Below are experts of layer 6 (counted from 0) of a mixture-of-experts language model. Rows are named router (the router's row for the expert) and show model dimensions 0-255. Each number is 128 + 24 x the weight over its row's rms, rounded and kept within 0 to 255.
After each expert's rows: a language model's description of what the expert responds to. This comes from a sample of Wikipedia text that the model never trained on.

# expert 13
router [150 122 146 148 127 189 147 115 141 127 135 125 140 133 113 107 152  73 147 103 112 130 148 139 142 103 139 134 137 132 140 109 131 120 155 118 115 116 125 114 131 107 127 134 255  71 109 127 116 150 182 140 121 160 113 111  64 134 146 128 123 119 136  63 142 130 148 125 116 115 133 161 143 111 148 125 114 114  97 118  94 137 118 146 117 123 124 123 141 158 196 117 132  83  88 127 136 129 128 106 111 153 130 133 107 133 113 124 122 127 142 144 109 124 133 139 142  26 127 129 117  75  83 132 109 101 148 127 170 138 168 114 128 157 141 145 111 133 176 102 154 109 126 129 118 101 112 197 141  97 153 142 134 143 160 102 123 145 117 145 132 127 131 122 140 198 128 124 130 146 143 136 136  87 112 107 112 192 119 130 120 129 144 121 145 121 126  73 130 136 160 150 121 121 148 142 133 143 120 126 162 124 126 109 125 134 124 127 118 140 112  62 130 127 138 116 142 135 104 118 147 123 144 170 163 128 131 131 143 127 117 132 131 112 139 137 108 136 134 129 117  88 111 106 119 125 144 132 107 129 128  89 136 101 149 113]
It responds to: Month names in dates. Month names inside full dates, such as 28 July 1936 and in April 1918, plus French en and some mid-word pieces like pro(te)in.

# expert 47
router [ 93 148 138 145 111 157 111 137  44 137 132 114 147 121 123 121 117 175 128 116 135 148  85 136 120 151 129 144 127 113 140 119 127 120 154 129 123 137 111 148 122 122 108 130  82 168 118 124 124 127 155 117  62 145 133 108 115 108 132 119 140 130 123 173 140 106 117 148 118 121 131 115 143 123 128 111 109 127 111 124 101 159 119 145 130 142 147 156 130 117 147  98 134 113 108 125 129 135 129 123 135 138 135 102 106 118 143 119 134 127 131 138 117 138 118  92 128 128 107 104 107 143  37 140 142  97 144 104 158 141  90 118 126  56 132 125 143 148 132 135 131 109 137 138 148 134  99 255 144 123 126 133 138 137 136 138 122 139 100 152 123 130 138 104 105  90 108 158 123 128 134 122 121 169 147 149 142 141 131 150 104  61 157  94 126 121 134 125 126 128 112 126 119 124 138  80 134 151 137 112 111 136 128 186 110 123 147 129  96 127 131 117 119 133 104 130  91 125 112 110 159 162 120  80 108 112 109 125 128 145 135 124 105 154 144 114 128 125 124 122 125 108 134 116 122 137 136 118  79 119 140 107 119 156 142 108]
It responds to: Foreign-name middle pieces. Inner syllables of foreign place and personal names (Matsus-hi-ma, Kazak-h-stan, Jerus-al-em, Malc-ol-m) and endings like -ious, -ed.

# expert 23
router [ 89 127 122 120 134 113 103 112  88 143 150 157 115 149 132 105 108 194 135 140 153 171 147 118 134  60 118 165 150 102  42 121 117 170 126  99 101 129 146 114 107 135 126 135 117 137 129 119  59 107 167 136 125 176  97 137 133 148 134 143 114 140 115 113 120 114 139 122 145 144 117 166  98  97 191 153 126 143  94 132 136 137 124 144 143 166 109 127 143 125 107 106 117 101 149 112 127 135 148 151 154 148 130 172 128 115 136 132 127 119 110  94 154 119 157 142 113 207 118 107  93 121 158 116 116 127 110 111 121  97 185 131 154  43 117 133 151 116 151 144 129 144 162  85 139 151  54  91 124 114  97 151 125 144 129  79 115 133 155 114 120 119 109 128 121 113 135 127 142 166 121 124 118 113 107 160 131 155  97 130 108  99 142  98 114 139  66 120 119 103 114 113 117 118 126 133 140 152 160 132 130 115 143 145  95 122 139 139 103 144 117 111 126 150 178 131  78 161 103 123 136 141 151 141  87 108 126 118 138 133 133 136 114 136 124 120 122 121 123 106 174 129 137 134 100 110 145 124 124 101 118 148 120  81 123 110]
It responds to: Word-final pieces, general prose. Closing pieces of common words (lif-ter, shoul-der, produc-er, motorcy-cle) and common adjectives like high, South, British.

# expert 16
router [115 148 146 145 155 135 118 122 134 126 135 147 144 132 132 123 110 203 146 136 121 137 143 128 125  87 130 127 120  96 125 126 150 122 123 126 137 137 128 116 122 131 109 136 147 115 127 136 143 163 214 128 145 142 108 149 162 113 131 138 113 140 136 176 111 111 131 139 128 138 179 118 118 150 123 110 122 110 116 116 156 147 136 108 112 124 127 146 108 103 180 116 155 130 140 106 155 116 124 104 129 127 131 126 148  79 104 116 101 114 128 131 135 112 150 139 139 186 129 129 117 157 124 105 139 121 124 130  80 191 137 151 135 144 113 129 132 129 126  97 153 132  97 137 128 107  96 245 148 112 104 127 123 156 150 100 109 125 140 137 127 131 124 123 124 117 140 155 129 137 138 117 120 135 121 124 114 236 117 140 122  97 132 107 126 148 132  89 139 143 119 124 136 118 142 124 101 114 135 121 212 176 138  75 126 138 142 145  60 121 124 206 127  96 107 149  63 129 162 111 122 101 142 196 118 113 118 150 109 143 142 136 111 139 104 154 116 116 119 104 110 110 157 147 139 127 129 129 144 105 126 114 117  89 145 137]
It responds to: Table separators, mid-word fragments. Pipes and semicolons between numbers in tables and score lists, plus mid-word fragments like pe(aked), m-ic-ropolitan, and pronouns it, This.

# expert 2
router [133 123 149 126 130 128 119 133 161 141 118  99 129 139 129 117 130  87 157 122 100 119 114 111 137 133 151 150 108 103 119 137 117 163 147 109 115 151 131 149 148 129 107 119 161 154 114 134 152 106 168 136 138 151 121 102 108 135 122 124 109 156 120  81 134 107 149 127 119 100 168 128 120 112 128 148 128 115 140 105 163 122 144 118 151 109 132 147 100 132 114 116 149  84 125 125 131 120 157  72 126 143 127 140 114 150 107 117 135 145 153 150 104 135 122 140 151  80  93 120 114 139 142 131  98  31 148 130  73  85 107 154 125 170 115 147 110 130 132 140 118 124  99 106 132 110 150 169 117 130 191 199 165 126 255 107 133 148 177 118 117 134 126 121 130 204 106 114 130 126 128 121 107  29 114 111 107  71 133 130 108 131 135 111 129 127 146 124 136 128 141 135 148 114 130 117 101 148 151 116 156  94 149 121 133 136 139 137  99 131 126  74 156 122 119 148 139 115 122 138 112 110 144 167  90 133 125 145 141 150 115 148 122 141 131 108 117 142 112 135 130 117 136  82 124 141 134 136 138 122 138 121 125 144 149 136]
It responds to: Table cells and word fragments. Line breaks, table pipes and dashes in tables and lists, plus mid-word pieces of foreign names, such as Ober, Mbembe, dates.

# expert 42
router [139 157 143 198 150 133 115 129  90 138 161  95 141 135 114 114 122 158 139 139 112 142 151 172 127  69 136 146 106 142 191 131 125  93 143 145 106 133 115 106 136 139 131 155 174 110 116 157 184 126 118 163 166 151 121 108 130 112 144 110 129 127 123  80 133 104 146 143 118 125 112 125 129 120 155 121 138 110 132 117  86 146 134 136 118 124 136 118 137 128 131 123 111 186 121 126 125 143 132 131 118 146 128 117 112 132 124 125 134 110 149 142 122 125 135 118 125  76 125 136 139 183 165 144 125 118 119 113 196 155 120 101 135  99 119 128 122 124 139  86 140 145 142  93 127 109 128  59 131 139 173 126 143 123 117 114 108 127 135 150 153 106 110 112 127 121 125 129 125 138 125 127 133 154 123 110 111 151 127 144 114 107 114 126 122 131 134 140 112 114 137 147 140 133 147 114 127 141 129 135 144 102 175  24 128 136 154 110 135 137 111 136 118 128 118 123  74 113 255 120 141 118 106 144 155 137 127 143 118 143 152 129 128 119 116 128 101  98 141 141  97 126 125 122 127 119 139 138  87 129 138 128 113 226 129 129]
It responds to: Function words, structure. Common function words, endings and layout tokens such as in, of, but, However, -ed, line breaks, table pipes and list dashes.

# expert 5
router [ 89 141 136 156 138 137 116 119  96 137 128  70 131 116 128 113 115 201 123 123 124 116 183 132 132 129 145 122 140 136  70 118 141 129 133 111 121 129 130 152 141 109 125 106  82 150 136 160  39 127 160 146 152 119  95 134 140 133 148 139 134 142 133 162 126 141 131 118 135 130 160 129 133 137 209 130 134 130 141 128 191 140 136 135 123 142 134 125 131 137  43 125 123 103  95 121 113 122 129 113 145 134 144 137 124 105 139 144 124 138 136 118 141 121 145 131 131 122 133 127 117 122 248 112 108 107 129 110 143 227 138 112 138 106 122 114 125 144 105  81 125 123 142 110 140 151  95  82 131 123 180 135 144 110 110 133 131 130 125 132 128 125 138 109 139  74 110 142 118 122 112 141 123 159 156 121 122 122 152 118 137 119 110 137 146 120 139 131 139 120 113 138 122 136 127 135 136 150 124 114 119 108 144 194 144 139 117 159 134 123 140 124 117 159 137 150 117 147 210 122 113 125 126 234 150 116 129 130 108 151 127 139 140 136 111 129 143 130 122 120 139 123 109 121 123 113 104 117 122 149 133 113  91 167 128 151]
It responds to: Word-ending suffixes. Word-final suffixes like -ed, -ive, -ate on verbs and adjectives (replaced, effective, knocked), plus table pipes and numeric cells.

# expert 17
router [127 122 121  62 133 138 119 136 126 127 128  94 146 149 119 107 125 166 163 126 119 149 127 113 139 176 135 141 151 140   1 113 143 150 107 112 112 135 134 137 120 105 140 130  73 124 131 134 176 117 190 129 153 126 141 140 145 133 140 151 129 141 112  93 144 139 123 118 142 120 150 131 134 116 136 127 112 120 113 133 159 144 130 133 155 115 109 161 150 122  17 120 117 122 139 105 137 126 131 110 155 153 122 177 145  90 132 108 124 131 116 145 165 110 156 110 131 195 112 125 131 106 134 102 129 118 150 112 149 150 174 111 122 122 124 120 126 127 141 132 135 122 153 128 129 149  64 138 121 137 233 117 147 125 120 123 142 137 141 141 128 139 110 129 131  98 146 119 133 129 145 115 129 110  91 145 127 146 144 149 104 127 130 107 124 135 142 131 126 109 106 127 151 137 148 137 109 142 157 115 103 135 146 155 120 124 145 124  44 120 119  58 138 121 154 134 108 144  96 124 143 149 138 146 176 120 120 105  79 146 142 126 134 130 126  93 132 107 102 128 149 185 157 124 125 114 140 126 104 126 114 109  97 156 110 123]
It responds to: Mid-word and adjective endings. Middle and final pieces of words (Vac-ant, Visit-or, braver-y, pejor-ative), nationality adjectives like American, British, plus commas, hyphens and plural s.

# expert 34
router [119 120 132 144 145 139 152 146 117 154 106 130 148 127 146 111 126 228 142 123 123 130 130 138 129  84 117 126 109 134 107 131 128 128 134 129 139 140  85 111 107 139 128 105 164 140 122 117 120 112  94 138 127 141 189 106 143 116 133 132 125 126 167 103 116 134 115 109 139 113 151  98 135 104  82 136 136 106 130 117 186 149 153 148 130 121 143 129 116 136 137 131 156  61 144 106 139 122 130 139 111 145 129 146 149 132 116 120 100 132 155 136 180 110 123 105 125 137 162 135 102 117  73 120 114 110 150 114 156 128 120 152 154   0 128 117 147 144 110 114 114 146 134  96 133 106 136  49 110 129 151 135 131 116 110 137 100 129 121 132 141 119 129 140 107 130  85 117 150 114 139 115 111 133 116  88 148 217 165 106  99 114 122 111 132 126  79 138 140 147 106 152 133 122 112  89  99  97 128 137 110 142 159 159 147  80 130 130 142 122 136 168 133 129 135 106 137 142 174 128 161 162 104  77 165 151 103 127 131 161 124 123 101 129 141 126 111 121 146 119 145 112 160 152  84 146 118 132 114 126 129 150 138 133 141 156]
It responds to: Inner word pieces. Middle fragments of longer words, especially after con/re/trans, such as N-av-y, he-ating, w-all, Habs-burg, plus table pipes.

# expert 11
router [ 24 132 168 133 120 143 143 115 128 132 168  91 119 125 141 119 121 166 133 132 131 117 145 140 136 114 123 113 125 116  94 137 105 132 122 146 137 140  99 143 100 126 126 139 123 191 136 104 116 126 114 116 117 126 188 156 142  84 130  96 120 125 154 107 147 145 134 148 103 136 120 172 118  52  73 124 116 147 136 117 138 119 119 125 122 135 142 149 120 131 159 133 120 124 125 109 129 161 130 130  99 130 119 164 149 133 127 139 154 127 148 124  97 113 104 103 106  76 108 108 110 117  23 137 128 131 158 129  83 122 113 147 133 163 127 149 138 140 118 135 121 128 119 123 123 122 104  82 100 107 199 128 162 129 159 135 131 107 145 175 123 131 131 132 134 112 115 126 108 140 144 111  95 107  85 119 119 208 114 156 119 150 127 156 134 139 179 156 115 119 115 134 171 122 135 114 146 137 145 127 145 113 109 176  97 134 135 140 141 148 133 217 124 121 121 119  60 115 136 116 144 129 127 129 134 129 129 123 130 114 133 168 141 144 113 125  98 150 139 108 143 141 112 138 138 140 122 142 128 133  95 120  74 169 151 109]
It responds to: Name-initial fragments. Word-initial pieces of proper names and rarer words (Ca, Mar, Ha, Lafa-y-ette), plus the pronoun I and mid-word pieces.

# expert 44
router [ 80 130 153 129 140 152 132 108  75 135 148 164 135 124 107  82 145 149 120 130 132 125 146 136 118 114 143 138 110  87  67 129 120 107 149 158 116 142 117 118 113 129  89 102 169  86 106 149 168 123 122 142 108 150 113 105  91 148 147 137 113 119 151 119 115 170 151 149  95 114 104 115 135 144 136 124 125 125 127 109 155 148 113 116 126 146 137 143 172 146  84 111 145 100 144 129 106 126 147 175 131 139 128  84 136 136 115 141 128 132 120 163 139 156 111 116 125 153 121 143 119 194 108 106 110 116 166 144 195 176  96 147 118  10 109 130 106 123  94  88 107  99 156 103  99 103 141 137 133 141 111 146 110 140 115 106 107 155  80 120 122 132  77 112 130 119 113 106 143 111 123 146 157 147 125 111 149 119 135 127 123 133 112 135 131 126 107 114 109 115  92 131 153 120 144  82 120 166 146 135 182 100 139 156 169 157 137 118 149 154 115 161 143 135 145 131 152 117 178 142 153 123 170  71 117 126  98  99 132 117 133 104 121 109 125 100 104 154 110 130 132 104 112 117  99 155 108 154 148 136 109 129  86 157 128 103]
It responds to: Syllable "lo" starts. Word-start pieces like lo, Li, Di, ho after a hyphen or space, e.g. Win–loss, muzzle-loading, location, Bik-hok.

# expert 45
router [ 65 117 114 171 129 145 155 141 118 114 143 123 173 133 138 148  97  38 125 149 133 127  92 115 114 225 124 128 159 139 150 135 134 122 115 156  99 159 118 130 160  97 128 125  69 150 103 120 113 128 112 111 146 150  67  83 121 138 145 148 143 126 105 205 139 158 149 137 112 128 139 129 156  99 117 137 108 110 110 142 181 130 135 136 119 117 148 131 135 153  89 126 155  49 102 149 123 110 132 107 165 150 128 156 123 113 136 129 134 162 118 141 127 100 124  96 138 165 114 128 106 103  79 132 117 109 143 117  91 140 160 138 121 126 136 112 147 136 101 125 112 116 121 126 136 148 151 174 119 105 124 136 146 151 159 147 130 136 103 148 119 143 133 141 144  98  99 117 158 122 105 130 121 138 125  96 129 137 122 129 111 125 133 158 107 181 150 106 132 125 156 126 181 124 125 139 111 121 154 135 159 120 104 108 137 158 151 128 128 142 131  67 159 112 108 131 116 197 132 130 127  83 136 160 115 138 128 117  92 137 155 125 135 125 112  86 104 129  95  99 111 134 134 127 178 153 133 128 122 147  96 123 157 112 110 100]
It responds to: Mid-word pieces, plural s. Middle and final pieces of foreign names and ordinary words, such as Damas-cu-s, Falster-bo, Kaun-as, and final -s or possessive '.

# expert 4
router [ 57 111 127 136 118 127 128 113 110 116 140 175 101 125 133 148 140 171 121 124 146 117 130 131 140 172  92 136 136  99 148 132 135 122 131 142 130 124 141 157 140 118 123 146 215 108 117 115 122 117 133 132 126 113 143 145 145 114 135 122 132 144 154 132  90 133 116 117 138 132 187 146 152 141 104 121 119 115 151 127 100 117 120 124 116 156 132 151 124 127 130 143 148  81 116 124 118 142 123 111 143 121 104 101 151 108 144 129 110 147 117 126 107 124 114 106 144 101 132 119 122 130 123 120 121 180 126 109 112 153 145 148 137 237 120 123 137 118 108 143 129 115 125 150 110 117 109  92 133 134  80 132 107 137 120 128 117  97 127 120 112 129 156 116 134 143 127 117 123 119 151 137 129 134 107 131 105 128 215 126 143 143 123  87 132 143 146 130 110 122 142 116 111 119 151 100 129 118 119 127 136 203 143   0 136 113 124 133 135 134 140  46 141 116 120 124 152 113 124 111 134 133 107 176 107 118 117 175 111 121 151 115  97 115 130 117 127 108 104 123 118  96 142 144 120 109 115 131 128 124 120 102 121 150 151 160]
It responds to: Generic catch-all tokens. Mixed common tokens, mainly prepositions (in, to), capital-letter word starts and table pipes, especially around music/record titles, e.g. Music, Record.

# expert 3
router [112 110 130 130 150 188 121  94 134 136 143 127 126  98 122  96 181 233 123 122 113 134 128 110 150  93 125 112 147  84  59 131 164 135 133 111 127 140 128 118 143 129 130 158 100 162 129 128 134 109 159 116 112 148 140 106 111 134 146 119 101 163 150 150 100 101 134 137 145 132 180 114 123 141  86 137 117 118  96 112  53 146 107 128 142 115 131 157 114 112  64 110 129 102 111 134 136 148 136 144 161 139 122 100 120 116 141 113 124 128 125 130 129 137 135 125 116  69 121 138 130 138 128 126 121 101 162 119 136 116 131 120 138  97 119 121 140 108 106 149 113 117 155 139 125 139  98  87 129 112 144 105 124 117 130 128 106 104 107 155 103 118 142 104 132  66 134 118 140 144 149 130 124 134 129 146 136  88 255 131 138 126 172 133 122 155 222 114 110 144 123 134 100 119 147 133 130  93 167 112 161 157 146 117 132 123 138 119 111 126 129 121 119 112 129 132 146 135  59 135 115 143 147 129 111 129 119 136 154 144 158 125 116 163 142 130 119 126 105 100 108 146 130 121 133 127 115 127 142 136 117 107  93 139 159 139]
It responds to: Mid-word name fragments. Short word pieces inside proper names and technical terms, often just after a capital, such as P-ed-ra, C-ro-ssolepis, Nor-d-linger.

# expert 15
router [130 135 135 172 129 100 135 122 116 118 153 115 134 118 120 125 153 156 116 136 128 143 131 115 123 114 102 114 131 121   5 125 129 123 133 138 112 121 113 116 126 109 110 174 163 154 118 109 168 118 102 112  83 136  89 123 139  89 136 112 135  97 123 132  98 104 127 143 113 151  89 136 160 119 156 148 140 109 141  99  71 148 116 149 134 133 139 117 123 160  96 104 144 143 108 124 119 138 142 117 121 146 130 154 115 171 122 123 126 134 145 151 137 118 137 111 118  58  87 120 125 108 112 122 116 122 126 136 157 159 168 139 151 100 140 127 132 143 115 130 156 142 113 125 149 125 112   2 139 112 126 153 137  99 137  86 132 104 107 128 164 120 109 139  87  92 109 113 129 136 108 102 147  99 137 129 104 114 168 167 138 135 148 100 146 118 127 104 128 132  90 152 122 127 130  31 126 123 135 139 115 152 153 207 131 111 105 141 132 123 152 192 135 120 131 151 131 131 126 112 126 102 142 107 173 115 112 142 140 123 111 148 153 151 106 151 149 118 145 133 109 139 131  83 143 110 103 145 115 136 126 140 112 140 130 116]
It responds to: Verb stems before suffixes. Word stems whose ending comes next, especially found in "was found-ed", also form, support, host, defeat, open, and capital initials like F., An.

# expert 31
router [140 141 127 199 136 160 130 123 106 138 118 129 104 130 153  98 157  89 130 147 148 133 117 139 135 173  90 138 121 155  74 118 149 108 140 110 131 117  97 116 102 142 138 134  63  78  99 140 198 126 152 132 136 114 138 107 131 107 147 126 139 146 153 126 124 151 124 130 115 119 107 143 124 118 180 142  65 111 144 124 157 122 111 118 123 120 143 112 116 151 133 104 116 125 139 123 164 141 147 123 100 126 140 164 124 147 113 122 110 138 120 147 143 125 136 121 107 140 148 128 169 109 114 148 137 148 107  99 177 179 171 138 140  80 105 145 132 128 154 120 148 140 140  99 128 125 167  60 117 120  26 114 124 141 135 119 113 132 116 167 126 132 152 142 119 165 152 132 115 105  93 113 120 112  80 116 143  53 225 145 123 122 122 120 111 127 127 118 135 138 152 148 134 109 115  90 142 128  96 109 131 100 129 198 139 122 105 151 117 134 123 115 128 130 121 152 150 129 139 126 156 158 131 115 185 157 112 132 122 154 160 162 126 116 110 120 120 142 143 149 130  95 131 157 116 120 136 107 126 124 114 120 111 124 105 103]
It responds to: Endings of foreign names. Final or middle pieces of foreign proper names and places, such as Tel Avi(v), Sa(po)chnik, Ober(land)bahn, Einste(in).